Weights of a small mixture-of-experts language model, trained from scratch on English Wikipedia.
Size: width 256, vocabulary 4096.
Experts: 128 experts in each of 9 layers, a sigmoid router.
Below are experts of layer 6 (counted from 0) of a mixture-of-experts language model. Rows are named router (the router's row for the expert), down (a neuron's output weights, with its number) and show model dimensions 0-255. Each number is 50 + 10 x the weight over its row's rms, rounded and kept within 0 to 99.
After each expert's rows: a language model's description of what the expert responds to. This comes from a sample of Wikipedia text that the model never trained on.

# expert 1
router:42 63 34 64 42 40 55 45 51 61 65 59 59 54 46 46 44 31 31 55 43 28 58 56 49 57 62 57 43 54 37 43 36 53 63 37 51 51 71 49 66 48 78 46 69 47 36 44 49 49 42 37 52 41 54 49 63 55 60 49 47 54 42 52 57 62 64 65 49 58 53 60 53 56 57 61 48 46 56 44 53 67 66 48 49 56 61 57 43 55 51 45 51 56 59 58 56 60 42 51 50 50 52 39 35 46 59 57 41 74 65 40 47 62 46 54 48 31 29 23 51 37 55 64 55 43 48 47 49 44 42 66 47 45 58 57 32 39 49 56 40 51 56 75 57 46 41 64 59 58 60 59 53 56 42 61 55 64 61 49 44 49 43 49 50 22 57 37 62 67 45 41 48 52 46 54 79 62 60 60 48 45 59 50 52 43 44 47 55 33 50 58 55 22 51 45 44 46 57 56 47 64 52 61 58 40 36 51 39 55 44 42 50 39 49 58 58 64 66 40 57 41 68 67 49 34 44 64 43 59 50 52 29 43 44 41 49 56 61 50 51 23 43 56 63 47 54 65 47 60 60 53 51 64 42 44
down0:49 51 48 54 48 59 61 42 53 48 63 51 64 50 50 45 45 51 59 50 44 47 61 73 37 53 50 51 53 46 29 43 34 34 46 70 45 69 58 50 53 58 57 48 60 48 24 66 59 48 58 33 49 62 47 51 25 39 45 42 46 25 47 48 50 61 44 60 63 64 59 45 54 63 52 47 42 54 51 63 51 60 49 57 27 73 51 62 56 40 61 59 47 50 50 46 58 64 49 39 47 46 50 40 48 41 54 39 26 60 58 48 52 40 49 49 36 36 52 44 71 58 29 36 53 78 48 51 51 34 66 63 55 70 48 61 44 49 54 50 54 49 44 63 45 46 44 40 51 59 60 44 47 45 59 35 51 46 60 63 36 50 52 51 63 55 58 37 55 42 53 26 54 55 64 53 31 51 56 41 49 40 39 49 47 50 52 72 41 61 44 38 70 44 41 46 35 51 48 60 48 67 38 71 31 42 41 51 47 44 42 57 49 48 49 47 40 55 41 69 41 53 45 43 34 61 63 44 60 39 42 44 61 72 46 43 60 47 50 39 55 39 37 37 36 47 58 54 58 49 67 54 46 47 57 49
down1:43 43 51 59 49 55 63 41 51 39 57 46 62 51 45 58 46 41 42 43 66 55 65 55 56 56 49 58 46 33 44 53 40 50 48 47 58 50 43 58 63 47 53 50 41 45 71 52 35 42 36 45 64 48 47 25 64 42 74 61 47 49 52 46 67 43 57 51 27 42 41 47 51 47 55 54 27 54 51 43 64 44 44 48 63 52 49 60 58 58 30 54 45 61 28 34 52 58 40 42 44 41 60 44 33 55 50 42 63 52 43 37 41 60 45 44 30 56 49 52 60 57 43 44 43 36 38 74 53 48 54 64 51 58 45 61 39 74 58 42 55 42 57 55 42 56 44 54 73 60 72 35 44 39 34 48 45 42 35 26 57 37 57 42 59 40 42 52 48 70 52 55 55 38 67 50 52 59 59 41 45 28 45 54 53 54 43 48 39 45 37 50 50 53 45 41 52 71 42 60 60 45 51 49 54 56 47 59 53 55 69 46 41 37 41 52 55 54 74 53 44 61 57 48 55 25 41 49 69 57 66 45 43 60 50 38 30 51 27 50 56 47 59 45 67 44 47 64 66 54 53 60 58 51 51 51
What it handles: The space or opening parenthesis that starts a value after a pipe or colon in tables and infoboxes, e.g. | 1994, Pages: 32, (64 ha).

# expert 40
router:64 57 36 40 57 57 48 40 51 56 54 57 35 65 59 41 42 42 48 73 40 43 61 40 47 48 60 69 50 44 57 46 51 54 62 61 43 62 56 67 47 56 73 51 56 50 56 52 48 53 48 51 55 34 37 46 58 51 43 54 56 48 50 48 43 40 58 58 63 47 37 52 35 42 41 44 65 37 55 46 51 51 45 40 35 47 40 53 60 49 43 58 44 59 47 45 66 58 35 48 35 58 53 48 72 44 53 44 43 56 68 34 41 53 38 61 22 44 41 38 57 50 54 44 79 56 39 64 46 61 40 45 71 51 46 61 40 37 50 57 34 42 60 45 54 47 70 44 60 49 55 43 43 55 36 54 61 62 45 58 50 61 60 49 41 40 59 51 55 36 52 55 57 47 40 60 66 66 55 49 43 51 57 36 49 35 50 38 45 36 67 54 55 40 53 66 46 27 41 42 38 48 65 74 46 43 40 56 53 62 53 34 48 56 39 54 58 40 44 54 45 45 70 53 60 55 54 49 55 54 44 64 61 33 41 46 36 45 39 42 69 33 52 67 56 58 47 50 50 67 49 58 63 60 54 16
down2:31 36 55 59 52 47 33 59 48 34 50 74 48 54 58 52 47 59 40 45 70 33 63 51 68 52 27 61 44 58 45 63 62 57 58 50 41 51 47 61 59 44 72 56 33 49 54 52 42 74 47 55 67 53 46 42 39 34 44 63 54 43 74 63 50 48 83 60 48 67 38 50 46 52 59 53 48 33 54 65 60 64 52 30 51 35 39 32 50 61 37 39 43 57 56 60 41 36 38 50 51 35 36 45 58 53 48 39 59 51 59 47 41 51 46 47 61 52 55 40 41 64 37 58 54 64 53 40 47 39 46 51 53 46 40 43 47 30 42 39 42 47 38 38 49 59 58 50 46 56 40 36 58 44 67 62 68 54 44 44 47 60 50 50 43 60 53 36 35 47 61 52 48 52 44 63 47 30 51 56 33 53 45 47 37 47 57 67 57 39 45 41 54 51 38 54 63 39 51 49 55 56 65 41 53 47 31 43 54 44 55 49 60 37 39 48 50 48 53 40 70 48 48 70 48 54 53 42 56 54 66 55 58 49 53 56 41 59 51 59 76 41 41 28 46 44 45 47 44 46 57 54 63 42 38 56
down3:68 52 59 42 38 55 45 45 42 56 49 59 43 66 32 45 60 53 46 33 56 58 57 56 47 59 48 56 62 45 73 65 51 50 55 48 40 43 47 42 35 63 57 54 57 65 43 66 42 68 53 50 39 43 69 50 25 46 54 76 42 60 56 54 49 60 53 39 44 46 57 55 65 46 48 41 36 43 44 40 46 45 55 63 50 67 56 41 44 57 54 57 38 54 47 59 43 51 47 49 37 36 64 62 47 41 57 42 58 60 48 54 47 58 57 67 50 36 64 40 54 44 75 42 58 57 60 39 42 64 54 45 40 65 54 60 51 73 49 44 30 50 50 41 42 65 51 41 64 31 44 46 70 24 46 34 45 66 55 57 55 46 44 55 69 42 47 69 62 33 74 56 46 46 50 63 35 35 63 50 47 41 39 40 48 54 36 61 43 57 50 48 35 51 37 59 51 42 61 43 60 45 40 45 53 55 44 58 62 57 67 47 55 59 42 49 48 61 36 50 55 51 40 46 32 54 56 48 48 52 51 37 64 50 55 53 59 43 51 50 50 53 31 55 37 59 66 54 52 60 64 60 63 47 53 77
What it handles: Short early pieces inside words after an initial letter or syllable, such as d-il-uted, ph-il-osophy, did-n't, par-ach-ute, prot, dem.

# expert 12
router:41 57 50 55 47 49 69 54 49 66 47 72 56 63 65 37 59 41 61 64 44 42 44 33 60 51 44 42 34 58 66 46 46 33 43 55 48 41 47 50 52 34 91 45 46 61 53 43 58 59 60 54 47 53 52 57 50 64 57 48 48 15 48 61 51 69 72 53 37 51 48 40 53 70 31 53 45 60 49 52 77 46 52 43 51 49 42 47 46 31 55 52 50 42 36 61 34 53 42 54 50 59 56 47 53 49 54 51 58 58 60 44 56 59 56 44 57 40 49 55 63 49 56 48 45 46 49 49 62 40 52 44 66 60 53 43 57 36 29 56 46 63 58 52 44 56 48 55 36 64 51 53 46 46 63 49 53 54 68 72 68 44 66 39 41 41 53 35 52 36 52 39 64 56 47 49 64 60 73 52 67 27 61 53 44 39 35 52 37 49 55 62 46 48 48 56 42 32 45 52 43 48 61 53 63 42 40 56 51 57 48 52 62 43 49 50 57 55 53 53 45 36 54 46 44 42 48 33 62 42 49 64 41 60 58 56 31 46 41 54 54 36 47 44 69 67 67 50 63 41 64 57 55 54 38 49
down0:44 48 50 54 44 57 53 42 41 55 72 35 20 45 32 47 63 43 47 42 57 45 38 67 57 47 49 45 40 46 45 54 60 48 60 57 64 35 47 55 50 58 52 46 42 45 64 62 59 45 48 37 64 45 63 25 57 35 65 56 55 46 54 37 40 39 56 42 40 47 49 59 48 55 54 56 50 55 56 60 38 59 63 51 46 58 67 55 41 58 28 38 35 51 53 52 54 50 45 57 50 47 58 58 54 61 32 61 48 39 35 62 52 49 48 45 50 58 56 30 51 33 56 47 40 35 40 43 69 53 67 56 48 55 75 39 57 64 47 46 43 55 55 72 34 49 44 43 48 65 47 43 59 54 38 56 66 57 56 59 56 58 48 51 26 60 70 51 49 43 36 60 48 41 59 40 39 47 35 51 41 54 60 40 45 52 43 74 44 58 63 55 53 65 50 49 71 63 65 57 53 35 55 58 53 58 49 64 45 54 39 31 51 47 54 49 60 57 67 64 40 44 36 63 68 51 57 71 38 43 51 43 68 58 37 34 69 58 51 51 36 46 44 46 41 46 51 36 47 51 41 65 53 49 53 42
down1:45 32 54 47 57 52 52 49 17 60 38 51 56 52 47 71 52 36 54 62 65 58 38 62 26 61 49 42 41 51 50 42 38 55 47 49 45 64 50 52 51 38 66 62 45 45 58 40 59 20 66 41 56 52 49 46 48 55 45 50 53 52 54 71 35 52 45 72 62 61 52 75 47 52 48 56 64 42 50 32 45 36 48 36 53 44 38 54 70 47 37 34 35 47 46 38 53 37 55 50 42 59 53 56 49 51 39 64 50 46 60 56 40 23 46 64 42 49 38 25 47 42 32 53 48 35 50 68 52 30 60 38 49 47 52 47 51 38 54 50 61 60 49 67 54 50 45 49 70 42 43 52 52 34 48 61 46 58 56 54 60 34 54 55 63 51 51 52 39 51 53 52 49 48 55 62 44 52 58 35 50 43 52 57 58 61 27 42 49 58 43 69 47 53 63 51 46 48 41 53 49 48 48 63 36 62 51 37 60 29 62 43 52 48 55 61 64 42 72 43 43 59 43 59 36 54 42 60 54 48 33 55 66 68 55 45 50 52 49 52 51 63 44 50 67 52 57 48 42 40 52 45 56 45 68 67
What it handles: Capital first pieces of split proper names, often in tables or lists, such as P(andora), Ad(rián), K(uroshio), S(udowoodo).

# expert 5
router:50 59 35 41 50 51 42 53 57 62 43 60 45 62 54 52 64 42 39 68 58 51 41 35 71 50 63 52 47 60 62 42 42 46 48 53 50 50 59 50 55 53 93 39 48 62 38 39 51 41 71 66 34 50 53 58 51 68 55 37 67 19 48 55 55 65 70 47 48 48 50 33 46 50 59 48 50 56 48 62 63 45 59 49 43 54 52 56 47 64 29 63 49 51 29 53 47 51 48 65 47 46 51 52 53 47 56 57 55 71 56 64 53 44 53 64 50 38 34 60 49 55 60 47 53 58 55 42 42 41 41 54 52 65 47 45 40 39 46 75 54 67 46 49 36 34 57 47 43 69 52 52 39 47 49 44 56 62 58 54 51 65 49 54 60 45 48 43 61 49 57 56 63 48 41 67 53 44 66 54 58 38 63 41 51 53 37 54 38 40 66 61 57 51 41 60 47 38 68 55 40 46 55 52 48 44 41 67 63 56 53 47 66 32 59 56 64 59 60 49 56 40 65 44 33 47 41 51 64 38 46 51 40 73 52 61 30 34 45 59 52 44 48 42 40 50 63 56 64 50 60 63 54 49 51 51
down0:63 54 42 69 64 52 72 38 39 51 29 74 53 41 56 45 61 41 31 54 51 54 52 49 36 37 46 59 41 67 54 44 57 37 45 36 67 48 51 52 52 43 64 29 59 56 43 47 55 39 59 55 49 50 39 53 58 35 36 45 29 56 43 48 48 57 39 51 62 53 68 44 63 53 74 67 45 50 27 37 58 59 58 66 53 63 56 51 66 52 34 50 45 49 55 42 44 43 32 68 43 58 36 55 58 64 59 64 48 67 61 44 52 58 41 51 68 49 41 45 50 56 44 55 38 56 38 51 50 49 44 49 51 56 34 57 59 44 64 44 39 42 47 47 33 65 54 54 40 42 62 39 65 48 46 43 54 49 48 32 55 62 52 53 58 37 49 49 37 57 48 30 70 46 67 47 48 53 44 52 34 32 55 46 51 76 46 44 60 63 53 50 47 73 55 67 55 65 46 57 48 53 54 42 54 39 50 52 51 61 50 46 40 40 53 39 53 58 60 62 57 43 34 37 47 53 52 45 37 59 48 37 52 55 58 34 52 40 40 69 59 33 42 62 50 40 42 45 55 40 62 58 53 32 44 51
down1:63 52 41 56 59 49 47 53 40 55 52 40 63 39 49 42 44 49 65 47 43 44 41 49 45 69 42 72 57 48 34 49 57 54 53 62 46 56 56 53 49 47 55 50 56 68 72 63 42 56 53 40 44 44 62 41 45 50 34 47 38 57 50 45 61 49 41 39 45 28 49 43 48 40 56 43 51 36 56 51 47 40 75 46 47 42 28 33 65 44 59 45 47 47 68 56 37 55 53 49 63 48 49 49 44 51 49 48 45 44 48 60 39 59 45 39 50 69 56 43 50 56 47 45 59 50 44 57 57 50 56 42 47 50 54 49 63 66 76 49 55 49 52 59 51 43 43 38 71 46 76 43 34 66 67 69 42 45 48 47 27 48 47 46 46 46 57 50 39 47 31 52 62 51 45 45 50 32 51 49 52 65 36 63 52 64 47 61 61 63 63 55 27 60 46 51 27 55 52 49 60 44 63 47 65 67 44 58 40 61 42 38 43 61 55 45 60 34 43 49 45 59 39 43 63 52 48 37 39 59 65 35 70 39 44 45 54 56 60 32 56 46 44 50 69 48 44 46 50 77 33 31 47 63 29 56
What it handles: Single capital letters or capital clusters opening a proper name, often after a table bar or period, such as K, Sch, Wh, -D.

# expert 10
router:42 44 55 46 49 51 52 36 60 58 55 41 59 43 49 32 46 36 44 64 37 48 58 34 46 49 56 59 44 40 47 36 50 60 51 42 43 66 61 56 52 41 66 62 54 64 38 68 44 54 34 62 61 38 42 57 73 62 49 59 41 49 57 60 71 62 51 68 56 52 41 42 49 42 41 49 54 64 60 47 52 59 46 41 45 54 62 39 53 38 50 44 52 50 48 58 64 41 24 51 58 53 46 29 63 55 54 50 61 54 34 53 60 63 56 64 29 37 50 52 58 40 52 46 65 55 41 57 67 63 31 73 57 51 51 46 42 43 50 47 42 42 49 61 61 24 39 47 46 39 56 60 43 43 38 65 61 73 57 45 32 47 56 36 43 45 56 49 60 52 36 34 59 51 46 66 68 60 70 55 45 51 58 44 49 44 67 40 61 37 62 48 54 35 46 50 45 33 46 63 48 44 52 39 57 40 51 45 35 59 44 47 47 45 62 45 53 51 50 44 41 32 66 52 61 42 56 65 49 51 59 61 45 54 38 58 32 43 68 48 37 37 57 55 62 43 58 40 48 56 56 63 58 51 25 39
down2:40 53 54 71 53 39 44 44 47 57 42 40 49 43 57 48 49 33 44 37 64 42 48 57 47 41 57 64 48 41 43 38 51 52 47 86 57 59 41 52 44 59 48 49 52 47 52 52 44 42 56 54 56 51 58 52 58 49 61 47 56 19 54 16 48 40 36 81 61 53 63 60 54 57 43 37 33 42 48 38 66 43 53 30 57 54 37 73 47 52 30 39 49 60 63 55 61 47 52 42 35 58 50 33 70 38 48 42 59 29 32 51 44 63 42 40 51 55 70 64 42 65 60 33 53 40 46 38 49 50 43 58 41 56 60 46 37 64 68 42 46 54 52 44 38 52 50 63 60 40 37 36 56 43 47 55 38 50 49 55 39 52 57 50 66 45 43 57 56 32 49 52 34 60 47 61 52 47 62 45 45 37 35 45 47 49 42 58 40 72 55 72 58 48 42 48 44 49 49 61 62 37 61 59 34 46 38 41 47 50 53 47 56 50 51 40 58 53 51 55 63 53 62 60 42 55 35 50 57 55 53 37 46 37 51 31 50 38 60 57 62 45 47 61 51 48 49 45 48 54 35 44 37 51 46 42
down3:61 37 51 55 45 40 46 56 53 54 46 61 66 49 71 70 51 59 58 44 44 31 65 46 50 53 50 55 58 52 54 52 53 35 47 36 66 31 43 60 47 52 67 56 57 42 71 52 54 62 41 43 62 48 43 41 60 63 48 58 39 49 75 33 47 59 56 40 58 46 42 52 54 40 55 39 42 47 61 57 53 54 31 44 62 52 56 66 63 51 52 43 45 44 55 49 60 43 51 44 56 54 51 55 51 51 61 56 48 65 47 60 27 70 38 53 63 65 54 65 44 61 52 60 65 60 52 60 52 43 31 31 19 44 59 63 58 38 58 45 61 58 35 34 41 50 75 31 57 39 48 69 46 44 45 47 49 56 51 47 56 63 75 40 62 68 38 59 68 66 61 54 45 42 67 58 49 64 59 39 45 54 53 54 53 44 47 34 47 42 48 35 49 59 48 36 54 51 36 58 51 55 66 53 44 41 39 38 54 51 53 57 56 50 41 54 41 45 55 36 42 47 50 56 47 44 59 47 38 49 54 47 59 57 52 39 70 44 32 43 34 37 54 53 62 45 73 60 67 55 48 61 42 55 47 49
What it handles: Hyphens, dashes and digits between numbers in model codes, scores and year ranges, plus mid-word pieces like architect, vent, techn.

# expert 6
router:50 48 40 48 70 56 48 51 43 47 45 39 39 58 48 41 58 44 61 51 51 52 73 33 56 53 42 80 40 70 65 51 43 49 58 53 46 51 65 39 68 31 82 75 64 41 47 66 56 56 45 67 55 35 47 69 67 49 58 48 53 52 54 46 41 54 47 46 41 64 47 63 34 39 40 53 67 47 69 46 55 50 51 45 21 49 53 36 49 43 57 53 49 67 44 53 56 64 36 35 59 45 47 38 65 45 58 52 55 56 69 60 50 49 49 59 39 36 48 39 58 47 68 41 42 56 46 59 51 65 46 58 63 44 51 50 30 35 67 53 37 46 46 57 40 40 62 51 60 57 54 45 49 48 37 35 52 50 42 52 42 56 49 38 44 38 59 55 45 54 41 47 55 53 43 65 56 35 60 64 59 48 47 47 56 45 44 43 53 49 56 52 53 55 39 49 54 23 52 54 45 52 37 47 59 64 42 39 44 66 46 35 44 42 60 52 44 59 41 43 32 42 52 83 58 54 36 57 40 57 43 48 56 29 40 44 41 46 50 59 47 35 51 61 47 55 59 53 60 58 51 55 54 57 41 39
down2:70 55 48 45 42 50 62 44 52 39 65 57 48 42 53 38 51 39 38 49 56 59 43 66 65 52 41 64 38 59 60 41 50 55 44 54 43 50 67 64 26 50 39 41 32 67 56 65 62 47 65 56 56 24 76 55 58 43 59 43 48 29 47 48 43 55 50 55 47 62 57 52 69 43 40 54 50 58 44 46 46 64 47 61 53 47 44 62 41 43 49 58 64 32 67 46 41 57 63 42 56 59 50 61 47 45 67 66 62 41 39 61 53 36 52 47 47 49 59 44 64 67 59 37 53 59 50 50 48 53 52 51 52 42 68 75 38 54 46 44 46 40 52 20 54 55 52 66 43 49 60 52 58 44 70 56 50 36 58 51 48 59 62 46 56 58 39 49 55 33 50 70 43 58 40 36 52 48 36 55 40 51 34 46 51 60 52 48 65 58 43 43 44 36 43 51 23 44 52 52 44 63 52 42 55 44 47 40 61 51 44 61 30 47 38 32 53 53 70 59 39 49 57 55 47 53 43 43 51 63 47 53 52 62 49 45 48 31 66 30 38 49 66 27 58 43 56 38 37 43 53 43 43 43 55 45
down3:59 50 44 63 46 49 69 48 37 65 42 53 51 47 58 43 58 56 43 38 68 40 60 50 45 46 35 60 35 49 43 62 60 46 65 52 45 36 41 46 52 45 48 42 55 54 53 60 72 26 37 46 45 36 62 55 51 52 51 47 42 48 57 56 46 61 51 56 49 61 36 63 50 56 63 55 59 48 49 46 59 68 51 63 25 58 56 59 43 43 55 52 45 47 27 40 55 61 37 44 56 55 41 47 54 39 38 35 54 58 61 38 50 40 58 61 52 41 50 46 56 67 45 55 39 58 37 47 39 58 63 47 69 48 34 47 61 45 54 66 53 57 47 52 39 49 66 68 52 40 51 44 57 36 35 54 56 39 49 48 40 52 48 47 31 45 65 56 41 17 51 43 72 36 51 76 38 51 46 48 47 37 29 63 55 35 76 43 56 52 41 53 43 48 50 46 50 45 35 44 44 47 38 57 54 51 59 58 49 48 44 55 48 48 55 68 58 60 45 49 42 51 38 67 39 77 41 27 40 37 30 50 51 43 41 51 50 53 55 42 40 37 54 48 37 57 66 62 48 37 57 62 56 48 34 40
What it handles: Lowercase first pieces of split words after a, the or 's, such as r(oute), f(racture), dr(ama), broad(casters).

# expert 8
router:67 51 50 43 41 57 55 61 63 64 44 53 63 57 42 49 77 24 63 53 56 39 56 38 51 44 66 63 54 43 50 37 43 71 33 57 59 54 49 54 44 56 54 33 52 57 45 36 52 57 42 46 40 31 34 46 67 52 60 69 49 36 44 60 52 45 37 52 31 49 37 64 52 46 38 65 46 49 70 71 45 49 46 62 49 52 51 44 49 63 40 45 67 50 54 29 54 72 27 46 27 59 43 47 49 50 68 33 69 72 52 55 56 41 61 59 45 34 54 47 40 45 49 43 53 67 65 49 59 45 55 45 64 45 43 59 44 31 51 53 42 45 69 74 41 59 44 54 51 55 51 41 40 58 54 65 47 54 45 53 48 35 57 49 46 46 50 53 51 42 54 43 54 61 48 51 63 60 62 69 51 48 40 48 43 37 52 41 51 46 46 69 47 22 46 56 42 29 46 51 45 54 50 40 53 50 52 56 39 51 43 64 47 48 48 51 59 55 55 46 38 35 55 58 57 38 42 46 40 43 39 39 52 53 61 39 46 55 52 42 33 45 55 52 46 57 57 43 49 47 48 54 45 31 61 26
down0:36 51 32 52 49 38 56 48 52 33 40 41 58 56 48 63 46 56 42 44 38 52 49 40 45 44 39 42 51 56 46 51 29 43 59 49 58 53 44 43 62 55 56 63 47 53 44 57 56 52 30 38 47 37 40 59 44 43 56 83 51 40 56 47 30 48 47 41 35 22 55 46 55 45 33 56 63 47 63 50 74 71 50 51 45 50 48 47 37 55 57 32 33 52 59 47 51 58 47 46 55 47 69 53 73 50 70 50 42 65 53 57 65 74 59 40 51 49 61 49 64 50 54 37 31 34 43 48 47 63 55 54 63 26 38 53 60 48 42 40 46 48 44 55 43 58 59 50 53 54 60 37 44 50 37 57 56 43 37 35 63 53 47 48 39 55 59 46 41 37 50 40 55 52 64 40 41 65 57 39 48 50 51 38 51 48 53 71 46 72 44 71 81 48 54 43 43 47 49 58 41 57 49 62 34 56 34 62 45 49 54 53 35 43 31 52 52 46 43 39 29 53 63 46 47 42 51 37 41 53 46 39 46 53 45 52 40 57 48 61 56 45 53 66 49 47 46 50 49 51 40 48 30 37 28 45
down1:51 44 58 62 55 45 51 49 60 45 55 49 55 61 44 52 51 62 51 38 72 62 54 56 56 60 53 56 49 42 42 45 47 47 56 49 52 49 36 42 60 43 42 57 53 43 46 55 38 66 53 65 58 32 52 45 64 36 48 59 42 58 42 36 48 42 60 48 63 78 47 70 55 40 45 27 36 44 44 64 52 52 44 52 43 52 50 51 55 37 57 66 50 32 59 43 57 59 57 35 42 32 38 45 47 43 62 55 54 50 54 53 53 57 69 54 35 41 57 38 43 57 47 27 61 42 39 54 31 43 66 46 62 47 61 56 47 65 52 59 44 70 65 38 58 53 48 45 49 28 55 44 35 53 48 55 51 46 57 44 51 54 38 40 66 37 57 48 65 54 26 42 46 59 66 62 51 55 34 37 47 51 53 50 40 46 66 51 52 61 51 53 61 35 49 65 36 61 36 50 62 49 65 66 46 52 55 44 64 28 40 38 56 46 32 68 68 58 42 47 41 46 54 39 55 41 46 24 41 52 43 57 41 62 58 48 61 30 43 52 58 55 30 43 64 35 33 59 61 52 49 55 65 51 53 72
What it handles: Prepositions and linking words right after a noun phrase, such as in, of, on, during, against, across, plus called and make.

# expert 4
router:35 69 42 61 43 49 43 26 53 60 62 54 68 37 40 49 41 44 37 52 36 46 64 50 59 52 51 61 40 59 41 46 47 48 63 41 35 55 63 43 63 49 77 48 50 62 51 42 53 51 36 47 34 35 42 61 59 59 54 33 52 42 54 52 52 45 47 44 46 45 47 47 48 44 47 61 50 38 70 41 57 66 48 53 35 49 46 48 44 67 55 33 72 53 53 48 50 60 35 45 47 49 64 35 45 59 53 65 62 63 50 50 45 53 49 66 48 31 37 35 48 57 65 59 45 38 49 52 54 49 55 45 40 54 51 59 31 42 54 56 40 58 60 59 65 30 50 70 41 47 60 61 64 43 50 56 61 67 58 40 47 44 53 52 45 36 52 33 57 68 38 47 51 56 44 51 58 68 68 59 45 40 39 51 54 45 52 34 54 25 47 58 57 35 47 61 58 38 51 49 52 53 61 57 30 50 52 62 59 67 37 40 54 36 55 59 57 56 62 37 51 51 66 50 60 31 54 71 63 41 44 48 51 51 47 41 25 64 58 55 59 41 60 42 62 55 67 57 54 67 63 44 42 56 44 51
down0:52 62 69 45 57 59 54 62 45 41 38 40 52 33 53 50 59 45 59 40 61 24 49 57 58 39 21 54 55 54 38 55 30 59 42 68 32 59 40 43 51 43 50 53 39 58 61 58 47 54 45 57 48 43 56 60 47 47 34 56 64 63 44 49 68 34 34 50 56 64 51 56 43 54 45 68 48 48 44 52 41 49 35 45 69 54 54 62 44 45 57 54 60 40 54 49 51 43 39 44 48 51 47 56 45 37 57 50 57 42 70 53 39 56 52 39 56 46 40 42 52 57 53 51 41 60 40 65 59 49 54 34 49 48 56 43 37 60 51 59 53 47 57 45 61 47 55 45 28 57 53 51 50 42 52 44 53 57 32 48 56 51 53 51 55 49 53 50 59 55 58 39 53 64 60 37 29 53 56 27 55 62 40 14 57 62 46 53 30 61 51 45 51 52 44 55 63 52 33 55 54 60 44 56 42 48 44 46 55 63 57 35 54 57 45 52 35 61 60 34 64 36 31 59 74 53 44 53 57 47 59 29 47 44 59 63 60 67 54 64 46 43 52 41 71 36 54 25 47 35 52 61 73 63 45 31
down1:51 62 34 52 49 62 35 37 46 59 50 52 48 41 51 50 36 35 57 28 44 53 62 51 57 58 29 55 42 47 55 55 58 49 35 59 33 59 53 46 40 42 59 48 46 48 52 61 46 49 42 47 53 38 61 47 50 44 52 64 46 60 62 52 49 44 39 49 45 48 47 49 55 52 65 43 49 33 52 47 51 71 61 00 54 48 43 54 43 56 45 66 60 45 57 55 44 64 35 44 54 49 57 41 42 50 51 52 50 51 54 44 51 38 51 55 59 62 80 48 34 51 54 50 59 36 29 53 63 62 38 60 50 56 48 56 65 49 63 38 40 38 60 56 47 55 44 67 43 48 43 62 69 49 55 51 55 49 65 72 54 50 75 66 59 44 52 59 57 53 56 55 69 48 27 47 48 45 32 42 28 40 45 56 54 53 49 44 44 45 60 55 51 53 35 51 49 43 42 34 41 50 34 46 28 47 54 38 36 54 60 45 48 36 45 56 56 63 59 41 69 69 58 54 34 46 36 54 40 63 51 38 46 44 44 56 45 61 60 66 53 39 39 58 47 44 58 52 43 61 56 43 44 68 38 64
What it handles: Bare space tokens in tables and lists, mostly after pipes or commas before years or figures, plus stray pieces like if in Beautiful.

# expert 2
router:48 44 50 54 52 41 49 65 51 65 48 64 46 47 51 45 72 54 63 59 54 37 59 28 44 48 46 55 53 67 60 27 47 39 46 55 50 52 58 49 51 37 94 65 50 52 60 54 63 58 52 56 41 50 59 73 61 52 64 53 54 50 56 61 29 57 67 65 33 56 38 66 48 42 38 51 56 55 52 55 48 41 45 47 34 56 41 37 58 47 50 57 44 63 33 52 47 59 39 48 48 55 56 36 58 66 49 44 39 56 64 56 59 50 56 56 36 60 52 52 41 42 64 42 38 54 57 56 49 59 40 56 60 45 50 40 31 59 50 50 42 60 54 56 48 52 60 52 58 66 46 51 44 79 43 53 45 67 60 57 40 57 53 35 44 42 58 55 56 46 54 38 50 37 31 58 60 63 56 47 53 45 55 38 54 27 37 54 39 40 48 52 47 50 55 56 48 22 49 66 45 44 39 52 50 68 42 29 38 60 41 49 57 38 61 45 54 45 49 29 42 37 56 42 34 46 22 42 60 47 50 55 50 47 39 43 42 51 41 44 55 25 50 55 55 64 53 46 45 36 48 39 54 50 41 41
down2:52 66 69 52 47 42 49 64 53 46 31 63 60 41 57 54 34 46 24 52 57 45 51 40 50 53 40 49 40 63 42 45 55 48 42 39 63 40 51 42 48 59 45 52 61 43 55 32 32 55 38 46 48 41 49 57 53 48 57 66 47 55 62 48 35 46 47 54 42 39 47 61 36 59 38 54 50 44 49 46 43 44 56 52 56 37 52 31 73 46 63 35 65 36 43 29 42 38 47 52 53 34 67 51 48 52 58 53 40 56 61 62 43 63 51 38 49 42 36 46 34 42 46 75 44 53 28 48 58 43 47 50 56 41 56 76 51 44 56 59 43 61 39 32 56 44 53 53 50 44 52 46 58 51 77 57 56 51 57 52 51 61 46 56 44 45 42 44 43 47 46 37 50 30 51 56 48 40 54 57 26 50 65 78 46 54 54 44 65 56 56 47 44 46 73 44 56 59 49 45 56 65 52 59 35 37 42 47 47 39 41 59 40 61 56 40 56 51 57 51 59 61 46 32 75 49 63 36 65 50 51 61 52 55 44 50 39 42 60 42 46 50 74 71 38 37 57 67 35 39 43 49 33 51 50 52
down3:44 54 54 60 26 49 47 40 60 40 74 64 71 37 44 44 63 49 44 56 39 39 52 75 52 64 51 46 30 59 33 66 54 45 42 57 62 53 53 52 62 66 55 34 47 22 52 50 45 59 62 45 61 52 49 53 52 50 46 50 50 53 41 61 63 41 36 36 50 40 52 21 55 58 43 54 46 44 44 70 53 64 41 44 40 61 43 40 59 43 39 43 42 53 52 37 53 47 41 42 58 40 50 47 47 37 67 41 53 56 49 50 55 53 32 62 44 56 64 31 42 35 50 49 32 52 31 40 44 50 45 45 43 43 65 37 56 67 55 63 49 58 49 51 50 55 54 48 49 49 58 46 64 40 70 57 51 57 65 59 58 52 59 50 64 55 58 55 61 34 43 57 36 60 65 42 34 50 39 73 47 38 39 56 59 37 49 68 37 64 35 45 59 45 39 49 66 57 35 57 58 39 50 65 50 52 68 53 38 42 40 58 40 51 55 56 59 56 48 57 47 56 63 49 54 39 50 50 42 50 37 51 45 47 61 47 56 50 57 50 47 37 42 54 34 53 42 60 60 67 34 38 32 70 60 56
What it handles: First piece of a split word, usually one to three consonants at word start, like sw(imming), sh(utout), cr, gl, Sing(les).